config = dict(
    num_hidden_layers=14,
    hidden_size=384,
    n_experts=16,
    experts_per_token=1,
    d_expert=320,
    d_shared_expert=0,
    hidden_act='tanh_gelu',
    moe_layers=[1, 2, 3, 4, 5, 6, 7, 8, 9, 10, 11, 12, 13],
    router_score='sigmoid',
    normalize_top_k=False,
    routed_scale=2.0,
    balance_loss=0.00311,
    balance_bias=False,
    router_cosine_scale=14.0,
    init_std_router=0.00702,
    lr_router=0.000612,
    num_attention_heads=6,
    num_key_value_heads=6,
    head_dim=64,
    vocab_size=4096,
    norm='layernorm',
    norm_place='pre',
    norm_eps=1e-05,
    positions='rope',
    rope_theta=10000.0,
    rope_fraction=0.5,
    qk_norm=False,
    attn_scale=0.125,
    tie_word_embeddings=False,
    parallel_block=True,
    init='trunc',
    init_std_qkv=0.0168,
    init_std_o=0.0,
    init_std_up=0.0168,
    init_std_down=0.0,
    optimizer='muon',
    learning_rate=0.00559,
    lr_mult_qkv=0.7,
    lr_mult_o=2.0,
    beta1=0.9,
    lr_head=0.00486,
    warmup_steps=200,
    schedule='wsd',
    decay_fraction=1.0,
    decay_shape='pow',
    final_lr_fraction=0.0,
    batch_tokens=32768,
    max_seq_len=1024,
    doc_mask=True,
    z_loss=1e-05,
    train_tokens=316100000,
    max_steps=9647,
    dataset='wikipedia_en',
)
Below are experts of layer 11 (counted from 0) of a mixture-of-experts language model. Rows are named router (the router's row for the expert), down (a neuron's output weights, with its number) and show model dimensions 288-383. Each number is 50 + 12 x the weight over its row's rms, rounded and kept within 0 to 99.
Before each expert's rows: a language model's description of what the expert responds to. This comes from a sample of Wikipedia text that the model never trained on.

# expert 3
Description: Personal name starts. First pieces of people's names, mostly capital initials or given names like Alex, Steve, B(aker), and "and" joining names in lists.
router:40 52 36 44 39 57 66 20 54 58 48 55 56 45 44 65 63 59 45 28 54 36 81 43 60 57 67 40 43 35 38 57 60 49 50 40 37 54 32 38 56 68 36 57 33 58 45 50 42 27 55 40 54 40 31 68 43 53 56 69 61 57 51 36 56 56 68 55 48 25 44 50 50 32 46 35 48 54 38 54 54 73 61 58 45 38 75 28 59 57 33 38 47 12 46 62
down0:38 46 48 48 46 42 37 47 76 73 27 62 34 53 50 53 48 33 46 55 52 56 48 53 58 41 28 53 45 47 24 76 44 52 64 46 54 48 72 68 60 35 32 33 69 54 36 50 55 62 62 49 53 44 63 31 44 45 32 63 65 61 57 62 36 59 43 33 53 73 38 56 37 55 68 51 62 46 62 54 47 82 49 56 52 54 51 50 37 49 55 20 32 59 35 30
down1:76 44 58 56 55 37 54 59 36 55 36 45 50 67 55 58 55 28 44 42 61 69 41 59 56 57 44 33 69 44 49 37 40 70 32 57 42 52 66 51 63 44 53 54 36 54 63 73 45 57 73 55 22 53 26 30 50 63 63 50 50 72 53 47 55 58 63 38 21 37 35 44 64 57 57 61 51 41 62 28 56 44 60 50 39 39 54 54 56 64 63 57 73 38 50 41
down2:68 47 45 46 49 50 60 30 62 30 57 49 56 56 29 42 45 52 42 54 62 63 37 56 38 36 66 52 42 42 46 51 58 37 62 25 50 67 47 54 50 66 53 45 63 65 48 48 54 60 55 48 57 47 51 71 48 58 60 39 48 50 60 66 52 44 60 57 47 66 58 40 54 72 57 51 46 70 63 55 40 31 32 59 40 57 39 56 52 43 50 71 53 40 40 31
down3:68 54 69 30 60 44 45 43 30 52 57 58 37 53 48 52 37 31 37 66 44 47 65 64 31 61 45 38 48 57 46 40 53 33 64 56 28 33 54 40 49 46 73 46 40 46 44 66 39 40 55 66 31 41 42 40 56 66 32 43 62 33 45 64 66 66 65 27 47 54 50 27 59 49 35 75 49 59 65 41 32 43 19 49 40 52 31 38 45 48 32 52 79 39 36 40
down4:29 58 36 51 47 61 18 47 41 82 50 53 44 52 32 53 49 50 39 50 21 56 59 51 63 60 35 46 50 41 48 37 26 63 56 71 51 34 54 58 58 45 63 56 73 41 55 58 35 65 53 40 47 46 38 59 61 54 57 60 43 52 65 52 30 46 55 48 51 14 47 77 53 29 44 57 33 17 62 43 66 35 64 55 44 41 62 84 55 40 62 64 62 39 37 59
down5:41 26 34 78 23 45 46 57 63 49 36 57 49 34 64 66 46 58 36 43 44 45 33 53 42 35 41 50 51 49 46 54 51 51 54 58 60 25 49 48 39 57 62 56 30 77 44 39 57 63 67 49 54 42 26 38 44 59 57 64 44 55 52 57 37 53 60 42 37 44 63 52 36 71 66 52 49 60 36 56 54 51 58 46 31 50 52 48 45 49 85 54 41 57 42 69
down6:53 45 77 27 36 41 58 62 88 50 47 61 44 55 70 41 25 43 37 39 45 48 74 61 43 38 57 35 60 56 56 32 69 41 62 32 36 56 39 79 54 40 56 56 43 37 40 43 50 35 56 44 68 42 64 36 51 39 35 34 39 66 50 49 50 29 50 64 54 56 44 31 43 71 42 50 53 70 10 48 65 71 33 54 66 29 40 69 58 42 40 67 44 42 64 51
down7:51 60 48 52 66 44 47 39 47 38 77 43 49 48 30 54 41 44 56 52 45 15 54 47 50 38 53 50 47 48 37 45 60 44 40 54 50 50 42 71 65 42 58 36 55 35 54 61 42 51 39 58 38 76 63 54 72 35 49 39 60 44 51 59 47 49 78 56 45 30 46 49 70 46 62 39 56 49 60 62 60 57 47 65 48 53 68 67 50 43 55 45 67 61 41 38
down8:62 42 25 49 49 54 47 47 49 43 63 52 52 69 49 72 42 48 60 63 33 37 48 35 66 37 54 33 37 58 60 47 47 49 62 58 69 38 48 36 38 42 47 63 50 47 54 30 60 66 37 61 47 53 80 58 71 34 64 47 32 71 50 59 52 31 44 42 57 57 54 59 47 63 58 67 42 56 55 70 59 34 38 74 27 71 52 74 49 28 50 62 41 53 64 39
down9:43 49 50 37 42 56 49 46 32 57 45 26 42 47 52 55 44 36 36 39 56 48 73 64 48 63 42 44 56 51 46 41 37 40 40 69 64 46 51 56 60 55 39 50 43 65 52 59 52 37 36 65 37 39 49 54 61 51 58 53 28 51 71 32 38 45 45 33 53 35 34 66 79 49 54 53 55 62 50 48 52 46 48 57 53 60 61 28 43 53 45 52 48 50 57 55
down10:46 42 64 41 45 54 49 60 44 43 43 57 44 52 56 54 55 61 53 48 58 14 73 51 61 55 31 59 57 50 27 46 52 41 62 53 35 31 54 71 53 44 35 37 37 29 60 58 60 44 46 60 64 60 76 45 49 67 48 60 44 30 45 56 52 49 65 48 47 56 51 35 46 45 44 41 52 48 40 47 63 36 45 38 61 58 54 33 46 55 34 36 69 41 57 66
down11:45 46 63 54 42 50 62 44 39 34 68 39 43 45 56 57 58 51 31 68 57 34 31 50 49 56 60 39 48 47 50 56 60 63 43 62 76 42 62 64 41 53 37 40 81 35 70 45 38 75 59 24 42 30 48 48 43 65 44 70 55 56 68 42 55 53 41 56 33 47 48 48 46 37 54 49 48 58 42 55 58 48 42 44 27 57 23 55 56 68 80 75 69 33 55 41
down12:50 36 64 38 52 37 32 54 37 67 55 57 37 51 64 42 42 37 49 76 47 44 61 61 58 29 46 37 39 39 52 47 67 37 48 54 34 38 57 62 63 47 57 48 47 53 50 51 50 61 44 61 28 50 51 47 54 45 60 58 49 57 61 44 37 58 28 48 44 67 55 31 39 59 31 41 64 50 58 38 29 21 48 54 52 45 46 49 39 76 84 24 53 22 34 55
down13:40 56 51 18 63 60 58 37 31 56 35 64 40 56 40 45 51 32 34 64 53 52 61 80 59 58 47 45 64 43 61 50 38 29 39 40 47 43 64 36 39 46 37 76 53 42 43 57 23 63 53 59 50 54 52 45 59 47 45 21 60 60 56 57 48 48 48 51 45 36 71 56 37 56 61 40 48 48 52 64 25 65 58 77 64 64 67 28 40 58 48 43 30 65 60 61
down14:64 53 53 52 45 17 35 52 64 63 32 47 76 52 26 49 46 44 48 25 38 43 38 43 38 53 56 54 54 51 35 71 25 48 50 44 57 57 25 52 31 51 51 57 40 61 63 38 44 31 54 61 43 58 67 67 50 45 53 50 23 40 48 61 29 56 51 49 42 61 49 47 23 54 56 41 20 37 45 54 50 44 54 71 71 65 51 53 54 61 56 42 61 36 44 48
down15:47 65 53 65 49 59 59 40 37 52 59 60 49 63 61 31 43 53 43 76 68 25 56 14 63 45 32 67 70 37 35 61 49 56 40 55 43 43 40 39 44 70 33 56 53 36 52 41 59 56 52 61 53 33 31 53 59 37 67 56 29 67 39 42 52 50 49 63 45 50 61 41 35 37 61 47 43 31 50 66 47 62 55 41 44 42 39 62 43 42 46 52 46 61 56 48
down16:40 75 60 43 48 61 41 67 57 43 41 52 58 33 53 44 63 47 72 41 58 40 48 38 55 60 61 67 65 47 73 53 49 46 72 67 46 27 45 51 48 37 54 65 39 61 78 47 68 58 32 52 62 64 71 57 31 39 58 54 53 35 43 52 53 23 63 34 77 75 37 61 35 53 41 57 37 18 62 59 41 42 71 64 56 55 25 57 53 49 55 47 59 45 55 55
down17:61 46 53 58 58 51 31 20 49 45 44 65 64 46 57 42 41 46 64 56 51 27 23 46 57 81 63 70 33 49 75 52 65 48 51 76 51 70 57 64 36 53 84 59 56 33 54 40 29 64 56 45 72 37 71 59 19 61 57 45 36 65 36 66 65 51 72 47 28 44 66 41 35 54 58 55 47 33 55 45 53 53 20 67 48 52 40 58 66 58 45 32 44 62 57 49
down18:59 67 64 75 49 41 48 54 49 25 50 56 72 50 40 63 57 61 50 55 56 35 41 51 52 59 40 63 37 46 45 44 63 71 56 55 57 43 57 44 62 33 49 33 48 49 29 60 68 65 50 45 45 55 47 38 64 53 50 23 27 41 34 32 49 68 35 34 48 58 50 30 57 57 55 39 44 13 30 46 46 41 52 57 45 60 50 48 42 71 26 64 46 53 42 37
down19:30 38 35 56 44 80 39 58 64 58 49 36 47 54 61 51 51 50 35 40 36 42 61 50 32 39 43 62 32 51 55 62 50 45 39 66 31 45 35 24 76 46 31 41 42 70 57 49 53 42 36 42 42 61 38 43 56 43 40 74 61 29 47 49 30 34 25 53 58 55 45 61 52 50 48 60 31 52 50 43 64 71 73 36 40 33 51 37 64 46 38 38 43 61 51 56
down20:43 66 64 37 66 53 26 34 42 63 73 51 64 48 55 54 22 38 49 42 65 40 32 61 66 39 44 56 50 47 49 64 68 63 24 56 59 50 51 51 53 78 29 59 42 26 50 33 61 35 45 37 61 48 64 31 51 45 55 27 41 47 49 64 51 61 38 53 68 49 49 79 45 60 51 73 35 54 62 42 48 39 48 70 60 64 43 53 55 42 55 39 44 48 33 60
down21:38 52 16 70 46 41 60 45 34 37 53 73 43 43 47 54 40 36 52 35 28 55 54 40 51 72 40 41 58 54 41 43 58 57 55 39 43 66 42 54 34 37 63 53 41 61 42 49 79 43 69 66 58 57 19 61 36 55 57 51 44 45 48 32 44 50 63 53 50 49 59 73 64 62 36 26 70 75 53 41 42 67 56 69 49 57 47 56 54 53 36 67 53 46 54 55

# expert 2
Description: Sports competition terms. Sports league, cup and championship names plus numbers and score pieces in sports tables and seasons, such as League, Cup, NBA, 2–1.
router:48 32 48 30 41 47 51 43 50 73 62 48 75 39 38 45 76 63 74 84 64 45 74 53 40 32 59 57 44 44 48 53 73 55 69 64 54 46 40 51 38 76 73 34 43 47 51 55 56 62 45 44 48 45 30 24 61 59 22 70 63 66 61 40 38 58 60 27 43 32 50 63 36 53 48 51 30 51 35 58 46 41 49 44 47 44 54 50 39 67 74 55 38 47 72 42
down0:44 45 51 52 40 43 55 48 53 53 38 40 59 48 46 43 40 62 55 32 39 66 42 65 43 44 76 46 44 47 51 44 34 56 48 67 32 66 53 65 57 48 44 37 28 33 53 42 47 65 56 60 53 34 62 45 63 44 37 66 42 55 72 50 62 38 60 42 49 54 50 61 64 46 35 53 34 56 44 39 61 42 21 34 56 46 48 70 58 45 56 49 43 40 56 14
down1:53 44 48 61 41 47 81 54 77 38 49 71 48 51 41 50 56 60 29 47 53 44 37 47 52 41 69 14 42 61 44 40 59 26 61 44 41 42 63 46 60 46 54 54 30 81 57 46 41 18 37 50 46 26 38 54 40 57 50 51 41 43 41 40 26 50 52 43 61 48 32 33 46 53 62 50 50 66 51 34 59 36 56 42 47 58 70 30 45 46 44 56 72 49 33 45
down2:53 26 50 28 58 53 44 55 68 67 44 47 34 51 57 30 52 50 30 55 52 43 62 84 39 31 64 63 61 26 47 46 32 56 57 48 32 60 45 64 52 62 59 30 58 69 50 49 47 58 56 27 64 45 55 44 57 52 38 50 38 52 34 62 44 48 64 34 46 36 54 59 51 52 26 50 38 65 47 48 53 56 51 47 43 58 38 55 53 63 58 48 43 54 27 55
down3:39 71 54 38 68 44 42 65 32 44 52 50 52 52 56 43 43 36 37 52 63 48 61 70 66 48 31 16 53 45 26 42 48 62 75 60 42 60 42 44 44 41 41 30 60 53 49 47 56 51 52 40 38 45 45 65 43 59 30 48 44 23 47 34 73 47 55 51 37 56 60 45 48 57 36 38 55 59 73 51 34 32 54 62 63 56 45 56 52 52 65 47 51 44 37 32
down4:50 45 59 63 47 31 34 32 31 53 58 70 44 45 50 60 39 39 38 53 57 52 37 57 20 37 38 45 66 52 54 48 40 44 39 60 37 40 40 52 27 44 49 38 50 39 74 52 47 58 34 54 38 62 51 70 73 34 45 50 68 68 49 44 66 86 39 71 29 47 60 67 58 36 68 49 53 52 45 32 54 74 33 49 46 51 50 53 56 55 37 55 40 31 47 44
down5:47 34 51 26 65 45 48 61 30 48 52 57 56 32 60 67 51 38 54 51 51 48 62 37 59 30 71 54 54 50 41 38 55 53 38 30 44 58 52 49 47 42 27 54 53 55 48 44 51 37 59 67 64 55 53 46 49 38 26 52 53 48 22 40 46 44 40 80 59 49 32 60 57 61 69 64 59 29 53 42 66 64 70 48 26 44 38 53 38 52 50 55 38 18 56 38
down6:64 33 52 67 39 38 43 58 55 63 51 49 57 52 65 48 53 66 40 34 72 51 36 40 61 28 40 46 47 46 31 46 62 24 57 33 42 60 79 43 29 71 54 57 36 45 66 79 39 20 53 30 49 27 56 42 53 49 75 37 25 61 38 47 50 44 49 55 37 39 54 37 52 54 53 65 48 43 41 38 47 53 53 52 48 42 36 52 66 49 53 52 47 44 51 52
down7:43 50 68 40 68 29 38 50 55 51 34 37 44 52 50 55 37 50 53 57 52 70 55 38 62 79 39 40 57 54 55 17 52 56 58 62 63 56 27 53 72 57 61 78 46 62 43 38 40 50 53 50 40 54 62 49 50 55 61 33 74 44 67 44 52 68 55 48 26 41 47 72 56 56 36 60 40 53 56 49 46 58 63 46 59 38 45 27 71 64 53 39 35 38 47 42
down8:47 29 69 58 39 55 64 50 34 49 42 55 37 33 61 60 70 59 48 56 49 61 42 53 65 55 47 60 31 39 40 40 40 48 49 51 28 46 52 58 60 70 45 30 57 42 88 56 49 42 43 54 60 49 40 35 53 51 46 73 44 44 42 58 63 43 54 56 63 51 43 59 43 53 37 38 34 41 36 42 65 55 48 63 61 40 49 39 38 51 48 33 62 40 49 56
down9:55 42 54 51 70 65 51 72 43 47 61 54 39 23 49 43 50 42 40 42 55 55 62 42 38 33 62 57 50 38 59 41 53 37 29 53 38 59 25 46 59 46 42 51 51 75 61 46 42 42 59 38 49 38 48 63 53 49 60 34 68 48 47 40 55 57 55 57 63 61 73 49 32 46 67 33 46 52 59 42 62 47 69 43 44 52 37 50 45 37 42 15 35 47 41 35
down10:32 49 40 65 66 76 59 76 43 46 45 51 75 42 44 27 48 51 65 56 60 60 59 47 45 45 50 60 40 40 46 73 34 77 48 49 33 50 40 51 52 35 29 60 44 49 99 67 62 51 59 56 39 56 29 41 49 49 55 56 43 71 56 31 63 75 57 32 21 59 49 43 47 48 77 50 49 52 54 50 44 33 56 31 55 63 50 46 63 51 60 56 52 60 40 21
down11:31 51 46 48 52 31 66 57 42 47 50 53 42 32 74 68 47 52 45 48 46 40 62 46 35 65 57 66 59 70 45 47 63 37 50 67 52 68 40 60 45 51 38 37 48 44 56 49 52 50 53 35 54 53 53 41 48 55 54 50 49 46 57 45 40 33 70 42 52 38 82 42 50 65 59 55 49 64 53 61 56 49 62 42 54 50 48 44 54 44 34 33 65 53 43 41
down12:55 68 50 40 84 42 42 70 52 20 60 59 56 64 46 43 55 35 60 52 59 58 45 54 63 60 44 50 78 61 46 64 53 20 57 36 30 42 38 61 48 79 63 48 61 61 43 47 58 48 70 37 50 47 36 61 68 53 43 36 73 29 35 40 45 44 63 46 48 48 43 44 49 56 58 51 56 66 53 52 60 52 59 33 39 50 74 48 20 54 76 47 62 46 30 38
down13:71 59 41 36 27 59 49 70 49 55 46 46 39 69 56 47 19 38 40 48 54 60 51 35 49 56 52 49 45 44 63 59 45 58 67 57 54 54 49 52 58 59 56 44 69 18 51 50 56 52 57 70 65 62 62 44 62 32 40 63 57 44 49 37 48 26 57 65 63 40 63 50 63 31 63 40 48 33 74 50 32 50 32 42 71 38 50 52 30 61 75 53 47 63 41 75
down14:57 51 17 41 44 53 55 52 50 52 54 62 53 55 38 38 61 43 62 53 45 38 41 23 67 32 46 59 49 52 56 42 42 19 25 63 45 41 36 56 38 47 63 39 31 53 52 78 55 50 54 32 47 43 39 54 82 41 37 30 48 40 60 60 39 72 31 49 37 57 35 68 62 54 40 49 67 46 52 39 59 52 52 76 34 44 49 29 66 40 74 38 43 52 52 60
down15:49 52 43 42 68 45 46 58 44 59 43 39 52 41 47 38 57 42 53 45 35 69 42 31 66 39 51 31 39 29 51 41 52 47 49 42 57 55 82 54 43 48 47 39 52 55 35 66 67 53 47 46 52 49 58 61 59 67 57 71 67 33 64 31 64 55 61 50 72 52 57 56 52 47 42 36 63 59 53 56 49 47 46 47 61 36 53 43 61 41 57 49 60 48 53 35
down16:42 50 49 55 50 29 52 50 57 60 43 59 48 36 63 41 36 69 34 39 43 43 46 35 57 35 57 35 63 65 62 55 60 47 52 61 41 46 80 32 61 66 49 47 76 41 30 39 60 40 45 59 44 31 54 54 44 51 48 59 55 21 49 51 34 54 36 51 55 40 49 43 51 57 42 74 67 38 47 45 55 36 49 50 52 64 76 57 34 50 58 55 26 58 61 55
down17:60 44 50 37 42 61 58 43 75 52 35 50 60 48 49 50 59 38 43 65 78 45 56 49 46 41 49 53 74 26 68 53 29 39 33 72 44 63 45 69 59 56 34 52 58 43 45 70 51 57 55 45 60 52 51 50 46 65 45 56 56 60 58 48 41 45 76 26 61 48 53 43 12 46 45 50 44 57 45 46 21 59 39 21 38 57 45 60 37 57 46 64 40 53 55 81
down18:26 35 51 54 34 37 57 62 55 47 64 27 62 50 37 49 45 22 53 52 52 36 47 53 31 47 44 41 44 51 63 50 51 37 44 44 36 56 52 60 53 58 37 33 46 51 50 69 51 52 45 58 44 52 78 62 47 38 59 30 60 35 39 50 78 58 34 42 49 60 37 56 33 65 22 59 46 37 58 56 42 48 61 60 33 76 41 62 75 48 45 32 52 44 65 49
down19:59 53 56 49 88 60 49 55 33 46 33 62 43 58 31 48 47 21 51 16 46 59 45 30 53 47 47 72 71 52 73 64 46 64 61 30 36 30 19 46 44 54 73 58 53 55 34 33 43 49 67 17 44 44 43 64 23 76 67 54 36 52 55 45 53 62 60 45 51 48 47 49 62 44 37 56 61 71 55 64 66 64 55 30 35 56 32 45 48 58 45 53 30 44 43 35
down20:52 59 22 29 69 35 27 57 44 33 48 33 65 49 36 63 48 66 27 64 52 37 43 38 52 46 44 69 44 53 42 41 52 55 60 46 43 47 37 39 42 73 45 27 51 54 60 49 57 54 36 51 44 64 23 64 42 48 48 48 51 53 40 49 47 69 66 21 59 39 46 31 30 52 41 38 53 54 55 47 53 44 64 52 57 54 45 67 65 56 42 49 49 59 67 64
down21:53 45 72 57 25 39 49 36 40 53 53 83 42 69 65 46 56 36 52 33 70 40 43 30 47 61 49 51 53 60 59 72 74 50 36 40 55 63 57 47 68 47 53 27 15 70 51 82 58 69 61 49 35 51 38 53 38 62 54 47 37 49 49 66 72 58 55 64 30 42 47 62 64 48 68 44 62 38 45 41 42 43 65 60 54 68 61 50 68 52 50 40 54 68 42 46

# expert 4
Description: Word-initial letter pieces. Lowercase or capital first fragments of words split into pieces, usually after the, a or of, such as c(alamities), l(iquids), h(ook).
router:46 57 43 69 48 37 51 49 42 48 46 66 60 29 69 43 49 44 41 55 67 69 73 66 56 48 46 44 58 66 49 69 37 39 58 32 69 47 31 48 40 56 38 40 37 47 39 34 53 62 50 64 57 19 49 59 41 42 60 43 09 65 37 28 56 33 50 53 53 54 69 75 60 44 32 38 41 47 34 46 46 52 19 61 41 45 65 70 61 55 49 55 34 68 61 46
down0:56 64 67 41 66 50 45 60 54 32 52 47 48 47 67 62 53 55 41 55 54 50 44 41 60 49 29 55 51 45 70 54 31 51 51 60 52 38 28 46 68 61 59 52 66 40 61 45 56 37 47 58 60 60 16 61 55 22 60 32 67 62 54 40 31 45 60 42 50 31 58 53 46 54 45 48 39 33 41 51 71 49 62 51 34 57 59 52 48 39 56 33 39 47 49 36
down1:54 51 40 57 51 69 64 46 52 46 55 52 21 42 69 55 42 65 50 60 31 42 64 46 55 50 54 26 62 44 51 63 51 48 56 58 46 68 70 64 62 39 74 46 33 43 50 74 71 46 58 26 29 64 55 65 89 46 36 55 22 23 56 58 47 54 37 20 49 53 40 43 44 60 32 47 25 43 46 32 57 59 56 33 45 53 29 62 62 41 34 35 43 57 42 64
down2:47 52 61 43 42 35 39 49 32 53 41 34 56 80 46 74 56 65 52 49 67 40 47 32 37 40 70 69 67 47 47 41 41 38 50 35 52 48 42 39 35 53 61 37 39 74 51 73 37 43 57 45 60 43 47 61 48 49 58 49 55 58 47 33 74 48 54 55 70 45 48 50 20 65 33 39 53 20 50 51 61 44 62 57 67 55 61 57 47 69 45 60 57 67 48 60
down3:54 58 43 34 45 47 56 44 40 38 57 48 51 41 41 45 49 61 42 47 46 09 39 25 63 53 49 36 40 45 36 65 60 45 49 68 51 44 58 69 35 50 31 33 76 53 43 49 49 48 39 63 32 59 35 63 51 68 42 53 59 62 52 57 24 75 43 57 45 55 48 35 56 58 49 50 51 73 68 56 66 61 52 67 43 61 55 31 27 44 33 57 66 44 62 30
down4:61 42 67 61 47 34 61 54 38 45 36 45 47 45 32 51 64 44 57 42 54 44 60 65 50 47 47 49 64 42 63 36 52 41 42 31 38 57 34 48 49 56 48 41 52 62 66 29 36 58 57 64 57 48 58 55 42 54 76 41 47 57 60 46 46 40 50 56 37 69 42 56 18 50 53 71 59 59 47 56 41 47 37 58 66 59 54 51 51 45 46 57 39 64 35 49
down5:36 42 28 67 49 36 38 48 55 52 55 53 59 45 26 45 48 58 67 74 48 61 46 72 54 67 45 50 45 37 58 55 36 44 30 59 61 56 29 57 40 51 29 45 76 40 31 45 40 54 45 45 42 64 37 40 34 42 63 70 56 65 38 46 24 40 48 44 48 50 53 36 56 41 75 52 69 44 56 43 69 46 60 36 50 56 49 50 45 42 33 44 64 65 62 55
down6:52 27 51 44 50 40 51 56 53 60 58 61 37 49 62 40 59 33 72 49 51 59 42 52 54 73 46 47 39 65 54 48 54 32 64 47 37 40 47 68 57 54 52 26 58 38 47 37 61 51 54 39 39 36 37 55 58 72 66 48 34 29 45 43 69 68 47 55 49 24 59 48 51 66 58 49 63 66 69 60 73 63 61 42 49 28 75 52 51 64 39 58 63 48 40 50
down7:49 40 48 49 69 48 52 46 48 36 56 65 28 38 34 31 67 65 58 67 41 54 58 82 53 55 53 57 54 54 59 67 55 58 69 26 41 64 31 48 50 48 29 58 36 58 66 58 76 46 56 42 69 58 48 51 66 50 33 59 57 64 42 52 37 49 49 55 47 64 54 51 52 56 45 75 51 36 50 63 47 51 39 76 51 47 47 59 48 43 69 58 54 32 60 46
down8:54 54 53 53 71 54 58 58 59 83 33 40 52 44 53 56 49 49 54 42 59 61 60 41 46 68 42 72 67 37 49 36 43 66 74 40 56 49 51 68 52 62 55 75 52 57 36 35 52 49 63 40 33 45 44 37 28 62 61 65 63 41 66 43 64 57 49 24 45 39 31 46 55 44 54 65 61 56 48 43 52 63 56 31 59 48 48 48 63 63 36 34 51 40 34 48
down9:34 40 55 43 43 62 55 64 47 61 28 41 48 63 81 22 43 25 57 58 56 40 44 59 54 42 44 58 53 63 50 51 45 44 49 46 42 56 62 44 23 12 48 52 48 68 71 59 60 35 53 53 66 58 42 66 40 63 43 58 43 49 40 45 66 60 40 46 38 39 61 27 50 64 64 53 43 56 48 31 61 59 54 45 46 39 54 44 48 43 59 21 57 46 55 71
down10:56 45 49 32 38 49 31 29 29 63 38 66 45 37 37 49 36 50 51 59 47 43 46 30 61 61 53 54 31 73 60 60 46 63 59 48 46 53 59 54 51 56 69 57 55 49 55 63 56 52 38 57 55 49 65 60 79 50 59 54 37 56 35 46 40 40 88 37 37 36 60 45 76 61 58 50 31 52 69 32 45 75 41 55 62 61 38 40 43 82 59 65 61 71 49 67
down11:49 41 36 65 51 64 32 39 55 46 33 53 56 61 50 41 49 40 56 50 52 46 60 57 45 54 38 61 57 47 42 64 52 55 37 29 55 52 62 40 62 59 41 40 30 58 63 69 41 52 24 57 57 65 69 43 64 55 50 71 50 31 58 45 50 51 65 55 48 39 62 48 57 65 46 29 46 57 69 59 38 43 65 50 64 55 63 21 47 66 46 32 44 49 54 25
down12:50 52 26 43 62 67 49 63 51 64 49 37 45 42 30 56 46 58 46 67 66 55 49 59 58 37 48 41 43 72 29 27 66 68 44 57 53 25 71 45 44 61 60 47 62 44 45 50 70 48 32 29 36 53 59 42 41 77 63 65 24 37 40 75 45 50 35 31 67 42 57 41 45 41 36 48 45 28 44 49 54 42 55 40 37 44 28 49 39 52 62 57 37 65 47 73
down13:57 35 61 52 39 44 68 66 44 47 42 56 28 56 59 52 59 37 48 44 49 50 33 45 54 51 64 39 78 78 48 52 29 50 51 38 60 62 29 49 50 64 39 43 59 46 36 51 42 61 58 33 45 54 37 57 49 53 52 42 39 59 50 44 49 35 74 58 78 58 43 47 41 37 59 49 37 57 44 55 55 61 49 69 55 50 41 68 62 66 57 35 36 33 52 73
down14:27 74 25 60 45 56 20 52 47 59 44 49 46 58 35 54 54 68 54 57 66 55 36 61 41 23 44 63 53 64 67 35 52 39 41 56 57 46 52 46 42 58 44 25 67 74 44 50 41 52 29 51 46 51 64 33 58 54 47 33 40 30 56 52 61 45 38 75 37 56 67 54 64 57 77 43 41 35 56 42 48 58 52 60 54 45 51 42 38 52 56 48 49 61 40 54
down15:47 49 49 55 47 59 69 58 38 39 86 53 61 65 62 52 39 31 60 68 46 44 50 52 78 43 59 50 72 48 61 69 39 59 58 52 76 55 68 51 44 48 55 59 41 65 49 57 69 59 39 40 54 60 57 50 35 62 62 44 46 67 56 74 61 54 57 54 68 44 41 43 39 52 60 56 55 24 61 52 57 47 52 46 49 79 44 60 31 65 45 50 48 37 48 12
down16:69 56 38 45 52 47 46 50 34 51 48 77 52 24 32 54 59 46 64 50 29 59 66 39 45 67 71 60 61 59 43 35 60 74 61 53 72 21 53 57 67 59 47 58 45 57 29 55 49 30 40 50 49 48 37 43 70 49 27 45 43 53 62 71 59 50 36 51 45 49 56 70 72 43 37 52 38 29 75 46 48 55 53 50 61 43 57 49 53 47 49 50 56 30 53 75
down17:69 49 42 48 44 72 60 68 26 48 76 41 53 52 54 42 53 47 36 53 52 40 57 43 59 51 48 46 79 38 60 39 51 48 55 65 59 39 42 40 41 61 49 49 51 59 36 36 45 45 51 43 45 63 61 28 59 48 43 52 70 42 48 66 41 60 50 24 55 51 50 37 30 51 42 63 27 29 38 46 63 45 55 47 56 48 50 67 68 56 54 51 22 56 58 40
down18:55 47 62 52 61 45 71 66 45 44 62 48 62 50 75 28 50 32 54 07 50 59 60 41 47 37 72 63 48 57 42 70 50 46 48 41 43 56 58 40 56 52 57 44 31 41 68 59 56 44 03 58 43 29 44 30 59 49 44 41 57 46 57 49 52 49 57 47 33 63 47 44 43 63 49 39 37 66 30 60 43 49 34 37 47 27 53 58 36 42 49 70 50 62 58 41
down19:47 61 30 67 59 66 47 40 72 55 53 43 51 57 42 61 48 56 48 44 52 53 48 51 38 56 55 50 27 66 58 81 37 47 57 82 43 48 28 61 55 39 49 35 54 45 39 68 71 40 60 55 68 69 52 49 47 70 82 64 44 51 57 62 38 58 58 31 40 50 54 41 58 46 41 50 51 44 74 66 36 62 49 47 59 64 40 43 53 37 49 46 52 55 63 41
down20:47 62 38 63 50 34 43 40 52 70 88 54 51 45 80 48 44 35 39 35 44 51 53 64 53 58 42 65 48 57 45 35 63 58 41 51 38 46 46 66 60 40 59 42 48 29 34 33 74 65 40 72 49 65 58 28 72 45 65 53 50 55 56 58 56 50 41 47 55 41 41 49 56 36 44 80 60 40 52 45 43 53 37 66 62 52 36 44 35 26 62 44 57 61 37 53
down21:51 50 50 70 26 42 59 29 50 80 47 66 51 50 34 42 46 56 68 40 51 44 50 39 42 40 58 62 57 56 58 52 63 45 53 56 40 25 66 65 62 36 45 51 65 32 63 37 56 52 57 49 35 45 56 69 41 13 59 49 69 45 40 41 29 47 56 64 38 37 80 49 48 48 75 29 49 54 56 76 69 67 42 57 56 35 73 53 60 46 50 71 47 41 46 62